Below are experts of layer 9 (counted from 0) of a mixture-of-experts language model. Rows are named down (a neuron's output weights, with its number) and show model dimensions 448-511. Each number is 50 + 15 x the weight over its row's rms, rounded and kept within 0 to 99.
Before each expert's rows: "raises" lists some tokens whose logits its average output raises strongly, later layers aside. This comes from a sample of Wikipedia text that the model never trained on.

# expert 33
raises: " they", " she", " it", " he"
down0:55 70 81 35 35 30 46 53 57 47 60 46 46 57 50 52 67 46 47 68 20 43 64 47 88 70 74 58 35 52 57 15 67 89 75 42 59 38 72 27 35 47 31 49 62 37 17 65 70 74 27 44 43 62 70 30 60 59 46 47 77 50 63 42
down1:22 26 35 38 49 71 42 48 37 33 38 26 25 61 56 52 47 73 47 53 47 57 79 66 42 37 44 60 25 69 47 36 62 31 35 70 51 37 44 49 49 49 48 46 55 44 53 65 39 64 40 36 62 29 60 74 68 54 38 83 34 62 50 49
down2:45 49 41 39 50 24 49 22 35 29 63 29 51 76 40 70 61 70 48 70 16 42 54 46 39 45 54 35 27 37 17 46 61 39 38 35 50 31 48 22 50 52 50 42 37 49 31 32 37 62 48 61 60 32 37 72 55 28 60 21 55 59 58 48
down3:67 51 29 34 47 46 37 46 60 34 71 47 29 54 78 59 44 49 33 57 48 64 87 36 56 04 33 59 49 24 04 22 35 50 62 32 57 34 55 47 60 66 41 64 32 57 69 49 29 48 50 34 63 36 81 47 47 69 50 13 58 66 52 58
down4:33 59 49 66 47 29 49 47 53 43 60 55 58 49 52 62 61 47 53 28 21 55 20 45 25 42 50 38 38 71 51 44 68 46 71 47 42 60 55 49 79 57 61 65 42 39 43 51 44 43 52 58 64 28 25 47 43 42 54 75 21 44 37 63
down5:38 13 54 52 61 33 49 41 36 68 37 72 42 32 45 56 61 52 64 43 71 34 46 39 42 62 55 45 58 66 34 39 81 60 53 67 46 48 28 62 32 65 66 51 51 92 70 50 55 49 47 49 63 51 40 76 64 54 58 55 52 40 75 28
down6:15 58 67 40 51 74 38 48 26 77 36 41 39 47 46 51 39 66 54 31 58 51 52 55 54 34 57 32 31 62 45 52 41 52 57 53 50 82 31 72 38 64 71 56 38 26 34 53 35 38 59 50 59 48 33 81 32 79 67 67 38 28 60 66
down7:21 47 42 43 33 39 61 29 31 67 54 45 62 60 67 41 40 56 51 47 57 51 57 41 57 52 41 48 47 48 42 60 40 41 64 46 48 40 61 40 63 41 80 46 54 55 41 36 48 36 74 07 24 50 51 45 60 82 55 86 44 32 51 57

# expert 19
raises: "es", "se", "id", "air", "ad"
down0:52 25 49 58 56 60 32 63 37 53 57 40 68 44 49 21 52 45 57 50 53 56 67 30 30 50 20 50 39 40 47 30 74 21 34 40 30 67 37 61 34 72 61 28 32 77 41 54 56 53 43 41 42 35 38 78 48 77 68 58 48 79 56 47
down1:45 50 52 39 44 49 29 61 52 55 51 54 45 64 68 44 70 50 61 45 49 57 63 57 52 34 43 45 40 65 38 56 49 38 12 57 61 37 56 54 46 63 44 70 71 46 63 42 33 57 70 14 27 62 50 58 48 78 38 51 32 52 67 62
down2:61 71 51 43 42 30 43 69 73 72 51 61 31 87 59 30 54 49 31 58 29 56 37 32 58 55 27 42 45 41 39 45 56 52 39 78 48 46 22 42 87 70 62 45 41 32 24 15 73 39 48 28 36 45 70 69 52 44 61 79 48 51 26 71
down3:44 59 70 58 39 48 56 46 32 55 68 59 69 58 58 59 57 39 79 53 32 48 45 44 62 56 47 63 44 32 38 66 70 52 33 47 58 28 57 66 72 19 55 51 43 38 67 37 29 35 32 53 29 18 47 48 57 36 60 64 39 49 21 57
down4:78 53 66 37 39 84 50 67 41 80 46 51 31 29 29 53 82 50 79 39 33 60 61 74 57 33 58 39 34 23 66 18 54 13 40 53 40 74 32 42 43 69 45 57 61 64 35 38 45 20 46 26 69 64 47 51 56 56 65 55 53 43 80 63
down5:59 16 32 65 52 46 43 50 51 47 63 50 44 53 43 69 68 41 72 49 50 70 48 48 57 59 53 58 54 50 43 58 40 32 27 51 54 44 42 54 57 43 60 61 61 55 38 77 63 39 36 21 53 47 42 80 57 42 23 57 63 29 34 39
down6:67 30 45 56 41 48 48 34 69 64 33 28 34 65 76 69 62 61 68 26 26 44 51 38 53 53 36 45 52 64 68 60 53 52 57 54 43 41 50 25 70 40 82 45 50 59 35 34 55 18 30 38 50 36 65 66 77 45 62 28 36 30 25 45
down7:45 40 44 40 23 38 51 47 32 29 43 46 51 64 40 56 47 40 48 51 34 50 59 66 57 29 24 58 62 37 32 43 59 44 25 78 44 52 50 37 68 37 64 30 25 59 54 36 45 40 35 52 76 55 21 44 53 55 50 57 59 73 56 23

# expert 6
raises: "s,", "s.", "e,", "s:"
down0:56 38 47 45 57 63 39 65 35 72 44 40 52 67 46 56 38 41 67 50 52 70 44 58 44 53 27 41 87 56 55 39 22 53 43 62 51 40 57 39 49 50 33 50 66 31 31 39 46 36 56 50 60 45 54 35 30 54 37 55 37 48 55 66
down1:44 60 57 46 28 69 53 52 36 37 46 48 56 52 55 30 43 66 62 72 57 26 54 52 56 33 66 51 87 47 57 43 35 35 54 65 69 56 41 82 56 59 46 55 55 47 89 48 37 42 49 39 88 57 43 57 55 57 42 62 37 63 56 65
down2:38 41 91 05 49 41 53 82 47 18 53 42 37 65 68 53 48 60 56 47 66 44 55 47 64 35 62 38 40 38 61 90 42 37 50 48 46 78 39 55 57 35 58 46 47 32 32 57 47 18 44 46 29 73 36 59 50 45 37 47 26 70 52 42
down3:58 47 43 48 42 48 45 58 43 36 33 44 55 38 62 49 50 59 49 62 49 66 59 65 32 34 58 43 84 66 21 61 54 49 41 49 44 33 53 42 50 54 39 38 23 45 80 73 31 35 26 42 49 72 28 62 25 53 38 65 24 37 18 47
down4:68 53 53 71 22 38 68 36 53 45 60 57 82 56 42 72 45 39 52 38 43 51 37 43 32 55 37 22 57 26 54 48 63 52 63 35 38 61 42 36 77 57 64 55 52 43 38 40 37 44 18 63 49 29 40 38 55 21 48 47 41 52 29 52
down5:29 47 33 52 48 57 66 68 50 49 48 69 47 57 42 00 56 55 56 55 44 42 22 44 65 59 26 49 50 36 21 48 57 54 36 69 45 48 55 53 45 47 56 38 56 46 43 46 50 56 60 54 38 64 22 46 67 49 47 62 38 49 42 64
down6:39 56 37 32 75 24 45 77 45 68 54 50 47 76 60 45 59 70 73 56 47 43 71 63 58 48 26 42 19 31 58 52 51 59 31 61 46 40 35 59 30 31 51 16 33 53 95 51 40 33 32 17 45 59 55 67 62 50 37 42 51 65 49 36
down7:35 24 24 42 69 68 48 45 44 47 41 47 39 34 51 42 95 49 42 28 42 65 35 59 50 76 49 66 75 52 29 58 70 45 42 56 28 48 36 28 29 58 49 58 48 58 49 66 55 51 63 59 51 60 44 56 46 39 50 46 67 64 49 41

# expert 14
raises: "\n", "===", "|", "The", "\"", "In"
down0:67 71 43 47 61 40 49 29 27 57 43 31 55 66 68 54 66 63 51 49 58 23 63 69 38 17 62 71 48 72 79 44 31 75 39 46 56 41 52 51 44 16 54 45 40 29 41 54 35 57 67 70 57 36 59 53 69 54 75 43 17 37 60 43
down1:63 67 75 55 54 35 37 49 52 59 31 36 71 37 67 65 49 44 42 32 26 62 51 20 59 59 48 69 66 46 24 66 13 63 41 65 58 57 36 38 42 66 34 61 45 51 42 32 66 44 67 76 41 57 51 31 35 41 52 55 60 65 35 19
down2:62 66 49 94 62 44 54 61 33 41 62 47 47 40 18 53 52 55 56 59 56 48 50 47 35 60 41 44 19 27 35 38 24 54 52 49 50 37 65 58 61 75 48 53 39 66 51 61 65 59 23 51 54 91 63 47 44 39 37 46 54 44 79 31
down3:49 25 57 62 07 64 62 41 47 17 36 55 37 30 25 28 57 58 44 61 51 66 75 37 61 44 69 40 52 45 42 52 37 48 41 44 80 55 36 57 40 39 61 48 47 52 43 54 37 48 65 47 60 62 39 39 97 86 50 25 53 67 59 32
down4:14 29 60 79 42 70 39 43 57 38 34 24 61 82 38 39 22 42 29 52 57 62 82 29 78 26 29 53 57 36 01 40 82 41 47 87 40 37 31 77 32 83 40 39 38 68 51 25 59 67 13 48 49 43 27 69 53 54 73 50 53 87 52 33
down5:62 34 27 51 56 26 27 66 16 45 34 62 42 62 40 85 58 65 65 48 38 71 29 62 31 62 64 52 59 47 68 58 57 46 47 30 64 88 65 41 44 44 54 59 48 34 54 38 14 63 60 40 39 20 47 61 50 39 48 24 30 43 67 59
down6:56 71 51 57 51 50 62 34 43 49 37 43 73 68 54 41 26 35 27 38 33 50 47 39 43 44 40 62 46 32 42 62 57 54 35 55 43 57 19 67 45 43 52 54 46 64 54 59 43 77 39 38 51 26 30 45 42 44 67 54 36 48 53 28
down7:31 26 38 51 55 33 58 48 52 73 59 53 58 37 38 42 52 40 98 44 36 43 27 40 59 43 37 47 40 51 46 51 62 54 62 43 61 61 43 57 45 28 61 33 66 38 46 46 43 11 50 18 55 46 65 53 27 58 43 32 55 18 65 79

# expert 35
raises: "hen", "r", "ton,", "ton"
down0:57 66 45 50 56 46 44 00 43 70 48 34 43 45 36 81 66 39 80 32 65 53 36 68 48 14 65 34 59 56 76 61 43 13 34 40 28 69 44 58 52 71 54 67 54 28 53 64 51 36 65 49 26 49 53 30 46 77 42 54 35 24 51 30
down1:56 62 63 66 78 41 67 32 20 35 37 45 74 47 52 53 66 37 40 30 52 49 53 55 27 48 70 46 52 64 33 48 66 41 35 21 11 74 44 77 50 52 69 64 30 30 50 33 50 28 58 46 49 69 37 61 59 59 55 12 82 59 40 56
down2:45 25 37 52 28 56 43 51 53 37 71 19 61 62 62 43 40 60 38 41 43 41 59 75 49 46 63 36 66 51 60 50 56 59 70 72 55 52 42 48 45 45 38 56 46 49 77 35 70 49 61 47 37 31 56 42 38 62 43 38 34 64 40 35
down3:25 43 63 41 29 40 40 58 51 70 58 70 41 45 64 65 77 25 47 54 62 58 28 50 50 27 28 68 84 49 39 60 50 64 33 47 61 36 32 61 50 60 54 40 70 62 53 46 76 17 61 40 50 41 30 72 55 84 55 53 69 54 26 79
down4:55 45 50 30 24 36 18 36 60 12 40 41 58 49 67 75 24 46 64 58 36 44 75 45 21 77 44 41 69 71 67 53 39 61 38 82 48 55 41 35 42 31 63 51 49 77 47 55 73 71 53 46 76 45 51 72 44 51 33 68 31 45 38 46
down5:51 45 55 41 36 38 50 49 60 40 44 59 42 54 49 57 82 79 64 37 57 47 56 68 33 32 36 53 36 61 32 57 40 16 66 37 58 37 43 90 37 69 39 39 35 64 41 68 48 30 67 73 43 70 57 37 55 57 44 67 28 31 50 45
down6:55 73 78 73 51 55 52 37 70 43 47 29 63 44 48 44 45 78 31 54 49 32 32 51 46 49 39 52 51 55 54 32 52 43 61 41 95 40 50 57 56 27 43 54 56 61 35 45 43 65 20 39 47 61 45 61 72 60 50 32 57 56 44 61
down7:40 46 44 52 49 32 62 72 47 60 49 87 37 72 61 65 51 33 41 18 27 55 49 25 42 81 52 35 54 51 50 43 42 43 22 59 51 71 69 52 27 57 23 44 72 53 45 53 39 73 59 42 51 57 57 67 26 42 38 62 55 52 33 63

# expert 1
raises: " of", " +", " (#"
down0:31 61 61 69 28 20 55 39 28 47 45 44 32 42 51 65 50 84 35 40 41 31 55 40 67 42 27 34 60 79 42 58 29 31 65 74 72 49 69 57 55 68 27 41 52 42 32 50 49 48 52 47 62 46 43 52 51 59 52 55 67 38 30 42
down1:24 71 34 19 35 43 46 76 58 31 13 61 49 57 44 64 58 33 68 41 60 41 46 35 47 57 71 69 61 53 63 36 52 34 35 44 36 33 49 30 47 33 32 45 41 30 39 42 34 73 64 65 47 43 29 32 50 47 55 52 28 63 68 58
down2:40 56 49 40 27 63 83 38 24 24 63 62 41 40 49 49 50 47 40 29 63 35 51 49 35 69 63 21 41 66 51 79 32 42 43 64 57 65 69 39 58 56 41 49 72 50 58 62 65 62 73 24 64 38 34 49 72 64 42 54 37 57 59 15
down3:30 62 56 65 44 31 39 58 64 13 45 35 66 60 41 37 51 64 44 13 54 36 57 63 52 51 88 51 56 64 60 37 41 57 44 54 46 43 63 39 62 63 45 68 38 58 43 52 74 69 54 46 39 84 37 33 40 63 62 60 45 50 48 41
down4:39 64 52 30 37 36 52 66 62 45 25 53 33 44 48 52 54 50 16 49 40 56 35 67 47 41 72 49 44 36 53 94 41 51 47 44 47 39 59 60 26 47 40 56 45 53 32 57 46 53 51 53 26 52 45 46 38 84 46 56 35 66 45 25
down5:72 61 56 54 54 68 25 29 31 77 51 69 46 57 71 43 49 39 56 45 66 27 73 39 34 26 51 46 72 50 55 39 32 59 73 37 71 58 68 63 75 62 61 39 63 43 58 53 40 70 42 49 45 57 53 24 48 67 71 42 61 56 38 38
down6:56 56 51 60 56 42 71 27 53 44 50 59 57 56 51 41 15 17 43 39 53 48 68 68 54 44 64 68 51 57 28 49 35 62 50 53 65 37 45 76 48 56 60 21 86 52 72 63 55 60 44 54 80 44 66 40 55 76 35 79 48 51 26 45
down7:70 30 49 60 39 33 45 58 47 56 47 63 70 71 50 14 52 44 46 51 35 50 51 60 49 47 51 64 53 58 54 64 58 74 63 65 42 20 37 30 56 64 45 43 53 59 36 57 55 77 48 63 47 47 54 53 29 52 14 55 88 76 68 37

# expert 16
raises: "its", "ite", "us.", "ites"
down0:58 69 54 33 38 71 74 63 54 47 25 39 17 51 57 36 62 49 51 39 28 29 26 67 62 54 74 46 48 65 57 43 66 71 45 39 34 71 51 64 31 68 55 76 65 32 35 71 51 62 82 58 33 34 56 55 49 57 63 63 58 47 26 50
down1:78 62 73 83 63 24 65 75 49 54 46 48 57 55 49 38 57 64 76 59 45 62 53 26 55 49 62 60 48 43 55 26 25 55 46 29 77 58 23 57 78 73 47 77 51 43 43 52 48 65 37 54 42 43 26 30 64 49 69 64 43 23 51 44
down2:61 46 47 71 56 45 45 51 35 46 30 65 49 58 71 40 47 40 46 61 45 36 75 15 42 44 38 53 16 67 47 42 63 46 56 41 35 47 50 50 50 50 58 37 68 56 64 44 33 36 61 67 53 51 57 49 48 49 63 43 47 61 40 59
down3:30 84 45 62 57 48 42 60 28 22 56 45 69 73 51 58 43 70 28 52 61 53 36 76 56 67 43 27 32 57 64 31 60 42 47 47 62 34 44 36 53 54 68 41 39 42 55 48 56 52 49 54 58 67 55 25 46 37 54 21 69 41 47 69
down4:88 24 54 36 38 39 66 58 70 34 66 42 45 67 31 28 54 46 67 43 61 67 49 22 42 56 42 49 64 44 39 60 51 49 59 36 77 62 48 62 47 42 51 65 60 45 30 51 48 44 39 41 46 34 30 50 54 38 75 29 40 32 50 28
down5:67 72 63 54 34 55 62 54 51 55 66 67 17 58 47 39 47 47 65 54 38 37 57 54 78 12 28 39 49 24 55 58 61 60 84 52 44 72 41 45 47 22 36 47 45 51 53 33 58 26 42 50 39 32 35 38 50 76 36 31 69 72 40 67
down6:66 52 35 59 61 88 53 46 35 48 50 59 28 38 57 38 78 52 70 49 35 51 40 23 62 42 57 58 72 49 48 19 56 14 57 29 37 31 71 63 70 70 43 73 48 50 35 49 58 62 28 64 55 38 35 62 70 82 57 68 53 54 58 50
down7:58 35 60 35 46 87 46 31 37 59 60 52 51 56 40 40 90 59 53 64 48 47 58 21 48 78 39 55 28 52 54 53 39 66 74 84 65 45 74 44 53 32 56 35 74 58 69 25 55 31 36 66 73 28 60 69 53 54 56 64 17 58 54 51

# expert 4
raises: "\n", "-", " |", "|", " and", " in"
down7:45 26 38 41 66 38 58 39 68 49 64 54 42 35 40 28 50 26 34 09 45 79 57 26 78 44 48 31 39 67 26 37 62 66 19 39 70 28 60 28 53 38 55 51 77 56 76 47 53 62 69 85 37 48 43 21 54 38 54 58 41 52 90 47
down8:37 87 47 43 58 87 47 39 53 51 63 29 40 68 42 72 42 66 58 45 58 50 63 42 53 56 57 32 45 63 37 67 43 39 16 34 51 77 53 32 65 39 50 53 36 52 47 49 45 46 45 49 47 59 45 71 68 32 63 58 43 65 39 94
down9:32 68 69 43 58 29 58 58 51 23 42 50 32 76 40 38 28 78 68 36 37 51 48 53 53 43 65 52 49 58 57 42 64 58 39 40 63 36 58 60 47 61 34 69 44 50 52 59 35 76 61 43 44 52 37 31 69 60 46 31 69 43 45 55
down10:44 30 48 34 27 27 66 53 43 37 35 44 40 52 40 49 73 40 63 48 51 35 37 25 23 45 49 52 51 51 36 62 73 60 40 68 54 45 27 35 64 51 70 37 46 47 48 72 45 46 66 39 44 66 55 61 50 75 64 66 08 39 42 46
down11:60 50 51 47 59 53 46 43 46 57 63 69 44 59 59 55 60 45 43 13 51 80 51 43 32 31 52 15 66 40 74 50 50 67 44 50 61 38 55 58 73 52 50 55 77 55 37 51 51 40 54 33 53 23 66 41 50 39 47 61 42 49 70 56
down12:41 39 29 41 86 53 23 53 67 53 41 18 59 34 41 71 39 55 72 45 29 71 42 32 55 38 39 44 54 37 44 48 57 57 57 58 64 32 32 38 34 47 52 21 13 28 55 32 63 45 37 48 31 50 37 85 60 75 65 38 53 43 44 88
down13:55 43 56 36 54 59 45 56 49 50 51 41 45 56 72 52 77 31 55 34 74 41 48 32 56 45 34 46 42 61 61 69 32 62 45 59 68 49 45 52 62 48 36 33 88 39 54 50 64 41 33 46 37 56 72 43 45 49 56 24 58 32 64 36
down14:70 57 47 55 47 32 31 52 42 58 44 71 42 58 34 53 39 59 66 53 62 72 30 47 54 56 50 46 47 55 72 67 65 58 48 40 64 71 62 47 75 44 66 51 72 76 09 53 58 37 58 58 46 47 42 68 77 60 56 35 53 42 40 76

# expert 0
raises: "-", " |", "as"
down0:41 65 51 41 39 53 55 65 20 66 31 30 09 45 40 57 87 66 52 99 33 50 43 42 66 50 41 73 50 56 15 63 37 62 71 52 39 54 57 50 46 68 70 35 53 53 43 58 50 43 64 57 44 41 54 89 49 42 66 52 50 43 35 39
down1:52 23 57 65 21 49 69 51 37 58 28 45 65 51 73 38 45 53 24 57 50 57 55 34 74 38 54 20 54 61 36 51 81 25 45 60 44 50 25 59 47 86 49 28 40 63 42 59 64 73 49 57 31 56 64 67 51 40 56 45 46 57 48 57
down2:51 47 37 90 35 36 44 29 35 57 48 42 63 68 50 52 34 51 62 55 53 72 66 55 69 66 53 53 59 67 53 71 46 48 58 39 38 75 34 55 56 43 37 40 76 55 47 55 62 12 60 68 44 61 25 23 53 40 40 63 44 59 52 38
down3:36 49 57 58 51 46 57 38 34 56 43 49 44 70 52 70 54 47 13 34 38 64 23 52 37 50 39 19 49 42 54 55 74 48 48 34 51 43 53 58 66 47 26 61 64 57 64 49 61 50 58 28 51 47 53 68 29 52 66 47 46 73 33 26
down4:37 42 09 32 49 56 45 57 54 28 60 74 36 28 05 47 65 69 63 41 16 48 62 31 57 53 68 63 28 76 35 60 43 66 34 46 31 60 44 61 67 88 50 31 34 56 69 48 41 45 31 55 52 42 54 40 37 63 66 51 43 51 48 46
down5:46 34 60 31 41 33 33 71 25 78 24 36 64 42 41 53 56 32 73 57 23 61 17 45 65 19 49 48 65 59 53 33 28 18 72 56 39 38 54 43 56 56 63 72 59 64 42 44 26 28 76 62 61 53 44 63 47 52 53 41 31 50 67 66
down6:59 42 32 50 41 34 33 46 35 43 52 67 36 41 58 45 47 52 38 67 59 72 54 39 37 70 57 50 29 27 50 55 59 45 50 31 42 31 48 69 58 63 53 45 36 39 47 53 51 83 30 29 67 38 43 52 64 72 53 59 49 63 72 60
down7:10 46 57 63 65 34 55 60 64 69 49 43 38 51 46 26 26 69 41 59 47 59 52 63 50 66 68 28 79 71 48 42 56 55 50 70 46 60 54 52 35 44 39 70 51 51 75 49 44 42 62 59 65 47 32 13 55 73 72 57 52 38 33 51

# expert 39
raises: " to", " –", " (", " with", " of"
down7:45 63 52 51 62 80 57 52 54 53 52 43 62 76 25 41 40 46 71 62 36 31 53 05 59 47 23 46 24 54 53 28 40 52 49 38 69 47 50 74 58 62 70 61 37 33 52 30 69 39 42 30 42 40 62 18 66 76 34 70 41 55 63 45
down8:60 43 51 52 57 47 33 36 35 51 40 30 48 59 36 56 64 71 48 39 46 63 35 42 56 55 25 25 49 55 48 49 44 59 53 60 56 34 45 33 38 61 37 68 63 52 40 76 62 30 31 39 35 49 79 25 47 65 37 82 49 65 26 41
down9:70 34 50 54 44 38 62 33 36 32 24 52 46 22 29 33 53 37 35 42 74 40 25 59 35 17 55 23 56 47 58 44 54 57 74 33 55 47 45 56 68 57 51 59 41 54 51 80 66 57 35 53 48 60 35 64 38 62 34 43 42 57 63 57
down10:58 47 55 29 47 47 36 29 43 30 53 72 45 66 52 45 51 36 51 33 57 34 50 54 15 55 76 36 63 48 41 45 58 56 23 39 55 43 29 33 68 34 50 50 28 61 75 20 48 29 60 48 39 35 43 66 48 99 52 69 45 37 40 42
down11:40 51 32 57 41 36 11 41 45 46 11 40 42 58 56 38 44 34 55 45 54 38 37 56 72 62 35 29 40 52 29 62 51 35 64 57 29 24 50 54 68 29 52 76 55 71 34 70 28 34 54 46 60 46 62 24 51 46 34 40 88 66 66 34
down12:47 62 45 41 64 16 39 67 56 43 66 48 70 23 45 33 51 37 42 62 45 64 36 68 51 50 33 39 52 56 66 62 45 59 67 58 38 51 49 55 74 44 48 45 45 46 65 43 31 27 57 55 32 64 66 19 62 58 54 22 42 47 50 50
down13:56 88 58 47 52 36 22 57 59 46 58 42 57 75 66 72 60 62 57 18 53 56 46 68 21 42 45 49 39 16 55 45 73 56 36 26 46 45 72 46 36 38 42 45 50 60 69 54 30 59 32 44 59 54 32 18 66 59 48 61 36 46 49 52
down14:57 48 58 19 60 47 35 37 45 40 55 51 31 34 51 59 96 55 50 39 40 49 43 46 55 35 48 59 40 45 82 46 49 72 47 32 65 67 84 49 46 61 67 45 39 47 35 65 46 32 56 29 40 81 52 49 53 36 48 56 23 22 53 49

# expert 10
raises: " he", " his", " her"
down0:31 34 67 44 42 62 56 71 40 70 34 60 35 46 62 50 58 34 64 33 95 57 63 73 49 72 43 70 50 54 41 46 68 51 62 52 61 31 64 32 93 42 32 55 50 47 36 42 47 45 61 52 40 68 43 37 44 45 60 37 30 71 52 59
down1:49 71 36 50 41 32 64 58 37 39 71 47 13 37 48 40 46 38 40 50 58 19 79 33 49 45 59 58 36 59 12 76 52 76 49 46 39 84 71 60 58 49 42 65 50 40 57 42 67 49 42 17 46 49 61 80 43 63 55 38 44 56 27 35
down2:31 42 76 63 66 39 63 52 44 62 31 63 43 40 34 56 36 49 44 65 60 57 50 35 74 56 53 53 30 56 37 42 49 33 61 64 62 63 44 30 29 57 46 44 61 74 56 41 58 58 64 69 56 43 54 79 43 52 34 45 22 47 40 33
down3:40 41 52 46 55 26 67 55 87 40 52 68 27 61 62 48 61 73 45 56 74 53 32 57 37 51 65 66 29 34 50 53 51 89 31 41 48 68 49 46 59 54 52 41 48 57 46 56 54 56 23 47 42 49 58 72 65 60 21 63 64 36 50 49
down4:67 45 37 45 58 43 41 79 62 63 19 43 31 49 42 25 40 49 16 41 76 56 29 58 43 54 47 00 43 69 42 52 57 10 39 57 69 36 27 39 68 59 33 48 72 88 58 43 60 77 31 47 35 52 37 29 35 39 47 51 17 45 40 47
down5:45 66 38 55 47 48 57 07 05 51 54 47 70 47 67 68 53 53 67 21 51 66 24 79 38 61 43 66 72 41 28 67 31 19 61 67 63 56 58 46 48 51 41 45 44 55 49 43 35 42 54 53 30 16 38 84 58 71 41 40 21 51 50 50
down6:45 48 28 55 50 57 34 57 72 54 51 49 52 50 52 35 54 88 53 52 56 46 20 44 71 76 34 68 31 50 40 51 27 46 13 50 44 44 70 50 43 57 58 45 43 43 80 56 85 32 74 71 44 34 36 47 64 56 48 38 23 88 43 56
down7:31 51 63 31 53 45 32 15 12 33 56 54 71 38 63 52 58 35 47 67 72 32 62 53 53 30 82 62 44 46 44 62 72 46 54 45 50 41 38 44 66 70 46 60 39 61 59 75 59 75 66 49 51 37 66 40 37 56 26 53 50 60 37 20